python train.py --vocab_size=8192 --beta2=0.99 --seq_len=512
Below are experts of layer 3 (counted from 0) of a mixture-of-experts language model. Rows are named down (a neuron's output weights, with its number) and show model dimensions 0-127. Each number is 50 + 15 x the weight over its row's rms, rounded and kept within 0 to 99.
Before each expert's rows: a language model's description of what the expert responds to. This comes from a sample of Wikipedia text that the model never trained on.

# expert 2
What it handles: Word-piece fragments inside non-English proper names, often Indian, Slavic, Turkish or Persian, such as Buch-ar-est, Mohab-b-atein, Rajagop-al.
down8:39 50 69 29 68 42 71 58 43 59 40 37 49 36 58 17 58 60 54 68 42 46 51 57 26 49 60 60 40 20 56 50 55 53 48 62 53 43 96 67 30 27 64 42 48 62 24 28 62 51 64 68 53 22 62 54 55 47 23 43 21 53 63 63 60 48 43 59 49 61 42 53 83 58 39 83 53 25 28 67 58 48 80 56 69 29 68 38 37 39 37 55 20 59 35 58 42 23 44 52 48 35 58 29 31 49 46 45 51 41 56 52 38 60 62 23 48 56 34 34 57 47 75 67 49 46 31 78
down9:48 56 48 74 50 50 51 41 16 22 70 41 38 40 56 59 41 41 47 13 60 53 63 52 41 32 56 61 76 57 40 32 43 28 65 50 47 34 88 52 53 55 48 62 41 53 22 66 69 44 40 70 52 33 65 30 33 62 45 62 49 51 52 43 37 49 69 53 34 44 78 55 52 50 77 64 61 29 48 72 62 24 48 55 69 71 42 32 58 50 53 68 33 53 27 16 66 48 37 76 32 48 58 57 53 69 27 69 62 42 61 72 35 42 57 35 52 37 71 43 73 88 59 65 55 52 55 70
down10:30 35 82 66 27 59 60 40 40 63 62 67 85 58 47 63 45 61 37 43 70 59 63 40 87 35 73 57 47 54 47 97 29 20 30 55 52 47 16 65 41 84 50 51 62 34 39 61 50 42 36 60 63 54 59 71 71 55 57 46 61 61 56 38 73 40 37 38 47 43 34 29 20 57 63 42 62 52 57 42 53 42 64 66 51 48 35 29 46 49 56 39 51 56 80 27 51 53 39 54 34 32 42 73 44 59 51 58 33 29 60 33 24 51 59 66 41 47 61 58 31 40 42 67 32 55 36 54

# expert 35
What it handles: Symbols and numbers in tables and coordinates, such as degree, minute and percent signs, decimal points, and "hold" in election results.
down0:53 40 66 26 58 63 51 56 35 63 30 47 41 47 48 57 59 60 57 55 48 40 47 52 46 72 35 58 49 31 51 49 51 44 45 55 83 53 69 46 60 66 59 03 46 46 61 41 86 50 25 72 65 64 34 38 52 29 83 37 61 60 39 68 24 39 49 16 43 61 55 27 30 66 36 40 56 52 51 60 42 48 45 91 35 63 62 60 52 39 86 50 62 27 62 66 60 46 65 33 32 74 73 39 48 66 52 44 41 70 48 62 51 27 68 36 38 43 67 56 35 62 39 87 54 51 51 52
down1:19 43 70 56 19 59 28 45 44 41 73 51 82 71 37 44 35 40 42 63 36 72 30 35 62 49 64 43 41 62 52 45 32 40 53 46 59 68 36 58 30 28 60 40 47 67 62 55 46 32 66 42 42 51 51 84 37 30 55 48 27 40 58 50 50 33 55 36 47 56 43 53 52 46 41 66 31 54 65 52 71 55 38 61 51 53 52 48 66 47 80 30 53 58 21 56 52 83 38 38 53 25 33 61 33 00 49 65 70 53 42 57 37 52 75 12 32 36 69 56 41 54 40 40 50 42 50 51
down2:57 52 12 58 53 41 29 32 60 63 60 51 38 51 40 45 42 44 50 08 42 53 41 76 59 58 30 76 57 58 53 56 50 67 67 70 39 50 58 69 34 52 38 44 52 37 71 51 37 66 23 42 53 78 53 55 67 61 57 37 22 88 61 68 44 44 72 59 18 57 53 65 37 40 75 58 72 54 46 47 37 57 76 37 59 59 49 26 80 65 43 31 60 39 48 51 17 37 41 70 61 37 14 39 65 50 53 59 48 28 36 55 50 41 51 51 40 53 55 64 85 60 52 46 43 62 68 49

# expert 9
What it handles: Mid-word syllables in foreign names and words, often accented vowels or k-sounds, such as á in Viscsák, ak, ø, akh.
down1:46 48 58 22 45 41 71 51 41 64 51 50 59 35 37 54 37 70 55 42 72 26 42 30 55 55 35 35 48 45 24 77 27 35 60 46 48 50 56 53 67 54 30 55 45 55 48 45 71 36 46 63 62 17 54 40 50 52 77 69 42 62 22 54 70 52 58 55 51 58 44 23 59 41 57 54 69 48 56 37 65 37 66 42 80 52 56 43 67 78 58 39 14 44 62 64 55 45 71 56 72 38 23 44 73 46 67 70 63 63 58 72 44 23 55 59 62 78 50 57 42 33 55 78 79 63 07 54
down2:40 22 81 45 58 66 38 66 27 60 25 74 54 44 49 27 26 78 56 49 62 54 54 61 79 48 53 42 17 56 62 65 52 52 17 47 68 38 71 49 37 42 29 02 56 67 59 49 39 46 55 50 50 33 51 83 54 60 80 44 52 48 73 41 40 55 44 40 80 68 64 75 48 46 74 36 52 55 39 32 70 56 73 46 45 40 73 69 54 33 66 61 39 52 54 50 61 60 52 36 30 24 39 31 53 52 50 49 48 70 68 51 44 71 38 56 48 43 61 56 49 55 25 40 53 37 56 39
down3:48 37 52 49 47 51 59 34 40 47 59 42 70 28 62 52 40 60 60 61 33 59 24 36 71 68 58 49 81 72 55 53 18 34 40 30 33 39 55 53 50 66 69 48 55 53 39 96 52 20 61 50 49 31 46 59 61 22 43 55 54 28 24 59 43 53 69 20 57 68 36 42 47 57 62 48 47 65 63 61 54 66 46 65 76 12 39 50 53 53 58 37 73 51 25 41 55 61 60 46 42 65 42 55 35 43 58 57 64 22 62 43 76 37 55 43 48 51 80 72 52 36 56 72 55 07 61 40

# expert 58
What it handles: Single capitals and codes inside tables, such as W/L before scores, state codes (CA), positions (MF, DF), country codes (ENG) and the $ sign.
down0:41 49 59 36 49 38 62 43 61 49 47 46 36 67 33 47 49 76 52 77 53 35 48 16 45 42 54 51 32 36 73 73 54 38 48 46 66 55 13 52 75 53 40 44 56 29 50 50 59 65 77 34 85 42 40 36 59 57 56 38 67 58 49 46 51 44 55 37 27 52 25 68 54 60 48 29 70 51 50 32 50 54 07 48 38 24 57 50 58 60 76 77 69 26 33 30 33 33 60 33 48 32 59 48 55 52 76 44 65 68 48 33 52 50 38 32 64 39 70 17 28 27 63 68 52 52 70 46
down1:50 56 57 22 62 34 45 48 38 61 46 51 62 30 53 36 51 41 72 63 47 26 54 48 36 28 08 74 34 54 37 36 52 38 65 58 69 57 21 43 48 56 65 62 49 58 51 37 49 79 76 63 24 42 67 50 57 51 28 55 23 73 77 64 45 36 61 38 65 61 44 70 22 59 35 55 27 43 41 53 42 72 71 45 39 53 60 38 60 62 57 61 29 64 62 46 57 36 60 45 60 40 11 26 57 40 17 31 37 51 57 68 71 49 54 62 62 42 21 55 56 69 65 65 31 55 50 40
down2:73 68 25 59 72 31 47 51 56 44 56 44 60 47 48 22 64 41 42 62 51 60 27 57 44 35 54 28 62 44 54 50 36 37 57 46 50 53 50 36 48 45 34 53 57 80 52 69 52 53 52 37 75 11 23 50 50 41 47 28 59 62 53 54 55 37 62 54 67 25 42 38 43 45 36 48 47 44 52 66 49 45 32 64 70 44 46 52 57 79 68 33 83 35 51 68 51 41 26 13 44 61 21 61 53 30 69 55 68 43 51 47 41 56 53 58 74 26 40 39 63 34 62 00 22 82 49 42

# expert 62
What it handles: Articles and possessive determiners (the, a, The, his, its, their) after prepositions or at sentence start in running prose.
down0:48 61 55 36 62 60 28 50 42 19 69 36 52 36 70 35 44 70 41 64 55 43 44 37 33 41 77 37 36 12 27 42 43 35 57 70 69 54 32 22 52 74 59 53 33 73 68 30 51 61 52 75 30 59 29 45 90 56 37 41 28 55 44 69 43 51 60 61 53 35 54 42 37 58 27 36 67 56 72 20 41 44 56 40 43 27 63 41 55 39 37 59 46 74 46 73 63 42 52 55 53 88 46 63 73 50 50 45 35 75 60 65 50 55 41 47 67 37 27 44 69 45 74 52 61 38 42 41
down1:56 50 27 58 38 37 72 46 60 52 60 64 71 47 53 33 45 52 74 46 21 36 63 22 26 22 32 33 39 58 66 42 24 41 33 48 32 48 69 49 50 52 48 34 57 34 65 66 50 52 76 66 38 51 28 50 38 50 51 55 43 45 38 44 48 44 51 80 59 33 53 23 45 95 40 61 54 45 35 52 49 47 48 49 70 55 55 80 76 27 43 45 58 63 79 54 52 18 65 32 38 41 64 50 15 19 46 68 54 52 55 54 46 37 55 74 44 56 50 71 49 21 83 59 52 59 51 49
down2:42 54 53 28 42 57 27 48 68 34 49 48 58 34 42 32 45 70 34 31 47 74 62 52 67 60 62 11 45 75 71 53 23 26 57 36 47 47 36 40 53 35 43 55 25 36 48 45 49 75 35 42 51 83 40 54 14 32 48 67 49 40 29 45 32 35 50 26 53 57 53 43 51 79 64 51 34 45 70 71 86 46 34 69 37 77 48 23 39 55 32 63 63 49 46 65 65 35 59 48 46 64 38 31 36 45 55 69 37 57 51 45 71 31 22 51 47 49 51 63 33 65 70 54 55 23 38 44

# expert 55
What it handles: Numbers in dates and identifiers after a month name, dash or currency sign, such as December 21, 20-03, No. 4166.
down0:18 81 59 64 50 37 41 48 83 45 21 34 53 36 51 50 45 49 10 44 37 62 57 54 42 66 67 50 61 15 35 56 42 65 61 42 56 52 09 33 49 62 48 65 59 52 21 38 57 47 65 13 64 53 77 65 55 47 46 32 71 57 46 64 38 46 32 47 48 39 29 47 84 52 53 34 57 26 81 38 78 54 45 66 43 58 33 61 62 51 50 50 35 23 47 61 44 62 71 41 54 61 57 47 71 57 46 31 48 59 36 38 33 67 72 49 55 70 57 31 53 49 48 63 64 63 64 61
down1:56 34 61 31 21 67 55 63 34 51 49 48 40 56 72 31 74 61 61 75 59 68 34 58 50 56 63 47 47 54 36 66 62 39 31 50 42 47 60 47 39 30 41 31 47 49 35 55 48 37 68 35 27 47 42 75 37 74 71 34 49 45 32 37 38 44 31 35 47 58 75 26 74 52 37 57 65 51 61 39 73 18 59 72 71 34 40 58 49 40 61 42 52 65 55 26 47 51 52 76 35 48 61 48 62 82 84 66 48 62 38 33 55 21 84 45 45 29 40 68 22 55 57 58 43 63 80 48
down2:17 64 52 38 67 22 59 57 48 48 64 27 58 60 50 35 39 24 31 76 66 60 48 54 44 80 17 46 18 50 52 57 44 24 38 53 35 62 87 65 50 60 36 56 41 63 22 56 30 33 50 61 44 26 46 56 43 25 61 46 44 42 76 52 52 55 36 48 37 45 48 55 46 41 51 35 47 19 40 68 47 45 69 41 46 34 73 55 40 42 35 75 36 16 34 64 70 62 49 42 12 58 38 47 52 46 37 51 43 42 57 49 26 36 40 44 47 42 51 73 65 32 55 66 38 24 59 69

# expert 50
What it handles: Pipe symbols beginning table rows after a line break, plus section heading marks (===) and taxonomy or infobox labels such as Clade, Phylum, Synonyms.
down1:78 61 58 37 59 60 36 34 40 50 59 35 47 43 57 16 67 46 63 62 62 68 21 52 32 47 48 45 62 40 45 40 49 51 34 28 65 46 36 51 35 53 40 67 81 70 81 45 34 46 22 46 72 35 52 41 22 37 62 55 44 62 62 31 46 40 55 31 42 39 41 71 46 54 72 42 42 54 43 42 63 50 46 82 16 50 54 47 58 61 66 33 65 30 42 30 59 79 57 47 47 59 33 48 60 40 46 61 22 70 57 48 25 45 25 23 48 48 18 23 17 51 57 48 41 60 73 37
down2:62 54 47 54 55 40 41 74 78 38 56 42 52 50 51 54 41 33 60 34 45 50 71 67 32 41 43 45 65 48 43 79 47 30 56 49 48 35 53 42 51 28 59 29 34 35 54 16 31 42 41 11 62 41 52 46 40 46 83 76 53 62 76 79 48 42 57 50 58 66 32 47 34 66 76 35 53 34 55 19 35 43 57 46 46 60 58 47 32 59 60 52 40 61 39 34 62 16 39 34 54 54 64 65 66 83 41 60 57 60 72 22 43 34 22 52 56 77 74 67 75 27 47 66 47 48 46 35
down3:39 32 44 46 40 58 56 35 90 37 59 44 56 63 44 30 36 33 41 80 42 46 55 28 33 44 33 67 50 55 47 58 33 51 24 55 56 44 69 58 42 64 42 52 52 43 50 31 35 47 40 54 46 33 43 59 59 45 53 28 21 37 65 62 50 44 67 62 14 39 69 20 67 46 58 26 39 70 45 60 55 84 48 44 38 51 75 28 36 62 38 43 42 32 29 36 64 34 05 35 61 55 36 52 23 20 48 44 42 69 54 60 43 52 39 84 62 64 40 56 65 33 70 39 41 43 43 34

# expert 28
What it handles: The space before a year after "in", "the" or a full date (July 6, 2016), plus month names, en dashes in year ranges, and early/mid/late.
down0:49 14 49 49 37 57 42 65 41 46 48 12 54 52 28 57 41 62 49 81 48 27 42 69 36 40 42 55 63 56 76 51 43 30 26 29 50 38 63 36 62 58 50 54 65 40 19 30 68 73 49 47 67 69 53 55 36 70 63 60 54 36 52 76 23 48 59 39 38 40 28 47 53 34 53 60 42 53 59 52 63 38 48 44 36 65 25 35 58 34 18 39 73 39 54 64 57 63 53 50 40 67 48 16 36 62 28 43 54 42 00 69 53 46 34 40 33 67 36 40 59 56 57 50 54 36 36 43
down1:41 75 53 22 17 61 48 41 39 57 34 56 31 51 23 63 44 46 54 10 67 46 82 46 33 42 48 39 21 44 54 53 36 30 54 31 61 42 67 37 47 38 63 19 44 69 67 50 53 55 48 60 47 29 65 75 73 34 59 30 51 53 35 79 60 15 58 62 55 43 41 49 34 64 68 54 50 62 78 39 50 76 34 45 71 70 83 53 42 47 56 40 33 36 52 43 65 54 52 64 56 53 47 35 66 53 35 43 58 52 51 58 49 55 48 90 67 41 60 47 76 60 39 28 39 52 35 62
down2:26 19 78 67 32 60 94 57 39 29 45 79 68 44 57 58 57 49 56 52 59 36 48 48 39 30 42 51 42 42 45 44 48 84 40 53 69 71 46 52 28 60 61 33 78 62 63 52 75 81 51 38 59 42 58 39 71 62 48 56 34 71 75 48 38 45 62 41 64 43 74 61 54 54 58 42 53 63 32 52 46 45 26 57 61 31 39 70 31 67 59 61 61 44 41 59 46 42 59 43 59 62 60 40 36 52 27 46 47 75 56 65 12 47 73 60 54 51 36 38 26 57 48 19 52 31 44 83

# expert 49
What it handles: Relative and personal pronouns that refer back to a preceding noun, such as which, who, it, this, his, often after a comma.
down0:47 42 48 42 46 30 34 30 59 62 51 32 64 43 56 29 56 59 53 29 48 72 55 49 13 20 48 49 38 54 49 62 60 06 25 43 38 39 08 30 45 56 46 55 56 73 61 45 67 74 46 44 16 42 73 41 61 50 49 46 46 42 40 54 40 45 67 33 62 59 58 47 35 60 66 55 72 77 43 50 29 31 42 71 60 51 42 57 56 65 66 52 51 49 33 35 37 33 24 32 58 44 65 37 57 28 49 66 73 52 36 45 47 62 69 44 45 45 59 62 24 45 49 11 46 84 37 30
down1:29 23 55 55 57 56 35 44 34 67 45 80 50 36 40 48 61 66 70 66 72 99 33 68 76 72 34 47 56 25 69 15 30 45 58 27 61 49 57 55 49 17 53 77 34 58 35 37 43 67 32 38 38 52 48 48 50 64 61 52 62 53 63 55 43 44 29 27 71 64 35 29 49 36 39 75 33 55 52 66 47 66 66 49 32 46 45 43 39 58 28 64 72 70 51 50 75 22 62 38 59 51 43 56 42 58 40 40 56 47 26 51 62 43 45 56 45 45 49 64 34 65 44 51 77 23 47 55
down2:65 41 51 55 46 27 42 63 56 58 57 65 45 58 51 55 49 39 81 34 50 20 24 56 17 60 56 50 67 60 66 53 74 26 61 60 49 42 30 36 43 43 42 44 31 52 62 45 47 62 35 66 38 43 60 37 75 49 49 65 32 42 58 33 59 53 43 50 80 44 56 63 32 22 58 32 55 71 67 57 62 26 65 39 31 27 71 71 61 76 63 47 32 64 15 64 49 63 38 63 38 36 44 35 50 39 69 47 56 69 50 41 55 07 53 74 44 51 48 41 72 15 26 49 58 55 74 52

# expert 34
What it handles: The last token of a table cell before the pipe, in sports results, minor-planet lists and heritage registers (JPL, °W, closing parentheses, ?, Futures).
down0:84 57 66 59 52 48 41 48 57 45 27 33 58 32 49 13 70 67 68 59 64 81 47 51 80 47 55 75 41 70 86 49 64 46 58 65 44 65 54 59 00 37 68 63 55 51 43 50 78 46 52 59 53 47 53 54 39 35 45 41 50 41 40 54 56 54 26 09 67 43 39 49 37 44 71 43 54 64 41 55 09 40 45 40 61 53 34 54 61 34 57 72 54 41 56 44 37 59 76 54 70 48 49 62 41 43 62 62 54 61 52 66 47 47 59 18 49 50 51 30 51 47 37 69 49 68 77 68
down1:38 51 68 46 60 57 37 40 41 48 55 55 69 51 46 33 79 69 51 73 50 24 63 70 64 63 43 21 23 44 45 31 47 59 63 53 63 52 72 41 61 40 78 37 72 37 61 50 38 64 46 39 30 52 60 26 63 58 46 34 45 42 63 51 47 69 49 54 35 77 00 47 93 44 39 48 33 34 70 53 76 67 63 51 33 56 56 61 41 58 39 51 64 58 75 75 62 24 58 56 46 47 56 36 62 63 53 54 47 79 38 87 40 53 38 51 38 59 54 64 52 64 58 60 37 36 44 39
down2:46 54 38 29 37 16 23 45 36 72 37 80 53 64 67 54 62 44 37 28 39 76 64 59 29 55 61 66 53 80 51 59 71 55 23 50 12 56 47 32 60 30 47 28 50 38 44 57 42 63 62 34 53 55 54 60 51 42 62 49 52 52 13 58 49 09 43 33 49 21 56 60 60 34 52 61 59 47 64 41 55 69 39 60 45 70 43 71 49 45 53 45 77 46 38 72 64 60 32 56 54 62 31 50 25 48 55 63 66 28 35 48 30 51 55 67 34 73 24 80 38 59 46 43 51 63 57 38

# expert 51
What it handles: Possessives, articles and noun-phrase openers before a noun, such as his, their, its, no, new, first, strong.
down0:69 32 63 63 51 68 84 52 83 56 54 41 62 37 48 34 21 36 53 35 42 45 61 62 31 52 32 47 52 69 59 42 41 16 51 40 56 51 66 56 69 64 54 99 48 15 60 55 64 46 57 51 74 27 42 60 44 29 89 27 60 70 53 45 51 38 24 61 33 46 52 45 43 40 64 59 48 67 40 60 54 55 44 60 58 33 32 33 51 46 47 74 53 66 51 60 65 39 46 48 47 58 41 48 32 48 49 55 58 31 63 45 65 38 30 37 57 61 41 69 39 44 27 99 43 51 36 36
down1:51 58 65 46 56 42 32 83 14 47 43 70 40 68 67 70 50 65 44 22 52 70 68 57 33 45 48 47 51 38 38 69 48 54 61 74 64 58 23 42 22 45 58 38 48 36 64 71 34 41 45 74 53 58 39 61 55 50 52 29 49 46 44 52 35 40 50 68 30 78 48 53 58 56 21 62 51 62 43 31 29 58 40 38 56 33 39 69 96 45 68 64 54 57 67 64 61 60 20 55 27 43 42 47 42 65 25 29 47 48 59 33 70 48 69 29 69 76 43 69 33 37 51 42 22 40 45 43
down2:65 67 57 55 46 40 49 77 39 40 43 48 58 59 61 76 58 87 59 71 62 41 46 60 38 37 33 45 40 14 45 30 51 52 50 38 81 38 70 48 50 42 35 59 57 65 47 14 42 58 44 48 52 26 40 74 70 41 39 65 42 45 34 54 59 64 67 53 45 42 56 21 25 54 75 39 60 55 67 41 53 35 54 38 50 34 31 55 40 15 41 39 40 72 49 46 62 27 43 18 25 33 50 31 42 57 74 67 56 59 31 66 40 56 79 45 53 52 38 26 17 67 49 26 43 37 60 48

# expert 26
What it handles: He/his/him at sentence start and table header words such as Year, Rank, Candidate, Votes, %, plus the piece "oll" in Polling, Apollon, mollusk.
down0:32 60 28 58 41 56 65 80 52 52 64 38 31 36 51 50 53 44 58 69 77 47 78 59 54 56 37 45 16 54 28 50 53 45 59 47 66 70 79 31 45 57 64 85 25 69 60 60 46 54 32 64 54 53 60 58 36 64 51 61 67 55 44 73 55 28 40 56 79 64 36 66 54 69 55 52 16 50 37 68 53 29 29 71 61 58 43 52 47 51 62 69 44 51 39 43 61 33 57 58 52 39 80 37 77 63 66 45 51 79 46 23 51 79 73 69 50 34 39 77 45 47 58 20 44 49 52 55
down1:16 38 55 42 60 44 33 51 41 50 34 46 60 26 52 36 68 53 51 51 32 52 25 49 47 47 39 63 46 48 56 65 95 55 30 54 63 69 69 31 41 48 42 60 29 62 54 21 62 52 32 55 13 44 76 46 30 72 54 65 20 78 82 60 68 44 38 42 39 59 48 58 55 56 43 88 32 27 26 66 42 75 73 41 34 66 52 49 46 54 38 60 49 61 68 59 46 45 44 61 65 35 54 51 36 48 30 62 27 45 54 67 32 45 44 59 27 52 66 31 43 75 72 55 51 45 60 40
down2:32 29 62 52 46 45 66 49 81 40 39 23 46 51 73 72 12 24 16 43 31 54 62 44 44 42 48 37 69 42 37 57 55 43 70 60 44 23 64 53 62 46 42 37 58 41 46 38 40 63 77 55 57 53 32 79 56 72 52 16 64 41 40 50 27 46 83 60 56 49 23 56 47 75 55 60 82 61 59 69 30 35 34 48 31 49 64 76 64 48 47 69 46 47 53 63 58 42 48 82 33 64 63 22 59 57 45 46 47 78 65 63 53 50 61 38 60 38 63 39 44 48 39 65 47 37 53 60

# expert 27
What it handles: Consonant-heavy pieces inside surnames and rare words, such as b, er, son, berg, mann, Jr, Johnson.
down0:47 48 40 49 57 69 65 72 44 76 53 54 37 33 62 70 45 50 56 54 39 45 54 46 50 49 51 74 72 56 41 47 59 52 35 42 29 52 15 43 62 51 59 77 46 57 46 58 36 78 44 50 43 63 53 31 63 52 42 54 42 60 66 48 23 45 17 41 70 47 29 70 62 49 57 81 42 55 47 57 29 39 50 74 34 72 51 59 74 64 61 71 29 41 44 46 80 68 59 58 74 72 53 40 40 66 43 41 58 12 36 51 64 47 38 69 55 66 59 23 48 66 24 17 27 47 78 75
down1:44 66 38 40 39 27 40 69 59 55 24 86 67 52 76 48 36 38 60 63 48 54 42 57 25 58 32 49 49 76 54 55 63 32 40 42 21 43 40 70 31 45 46 32 55 70 45 52 51 76 49 42 32 37 34 38 33 52 30 84 36 36 21 39 38 40 44 18 87 50 32 44 54 23 22 74 41 38 50 45 34 39 43 42 45 29 64 58 42 46 68 42 70 67 71 45 68 55 60 62 54 55 51 48 32 56 60 55 52 67 61 65 51 61 87 47 46 63 58 60 67 78 48 31 52 38 61 52
down2:35 47 29 51 81 28 60 67 53 36 35 68 60 72 44 49 69 50 44 43 51 39 59 53 41 55 67 38 69 39 55 24 70 47 36 66 53 44 45 02 48 39 38 62 35 50 37 23 36 36 53 39 52 33 63 52 45 51 82 54 56 51 59 53 60 46 49 37 20 61 61 61 69 61 40 44 57 57 47 40 35 61 51 40 55 56 34 67 56 58 48 59 49 16 72 49 63 42 50 30 74 71 33 45 75 57 60 37 51 60 37 38 45 41 56 31 80 39 29 90 62 93 58 31 53 56 45 81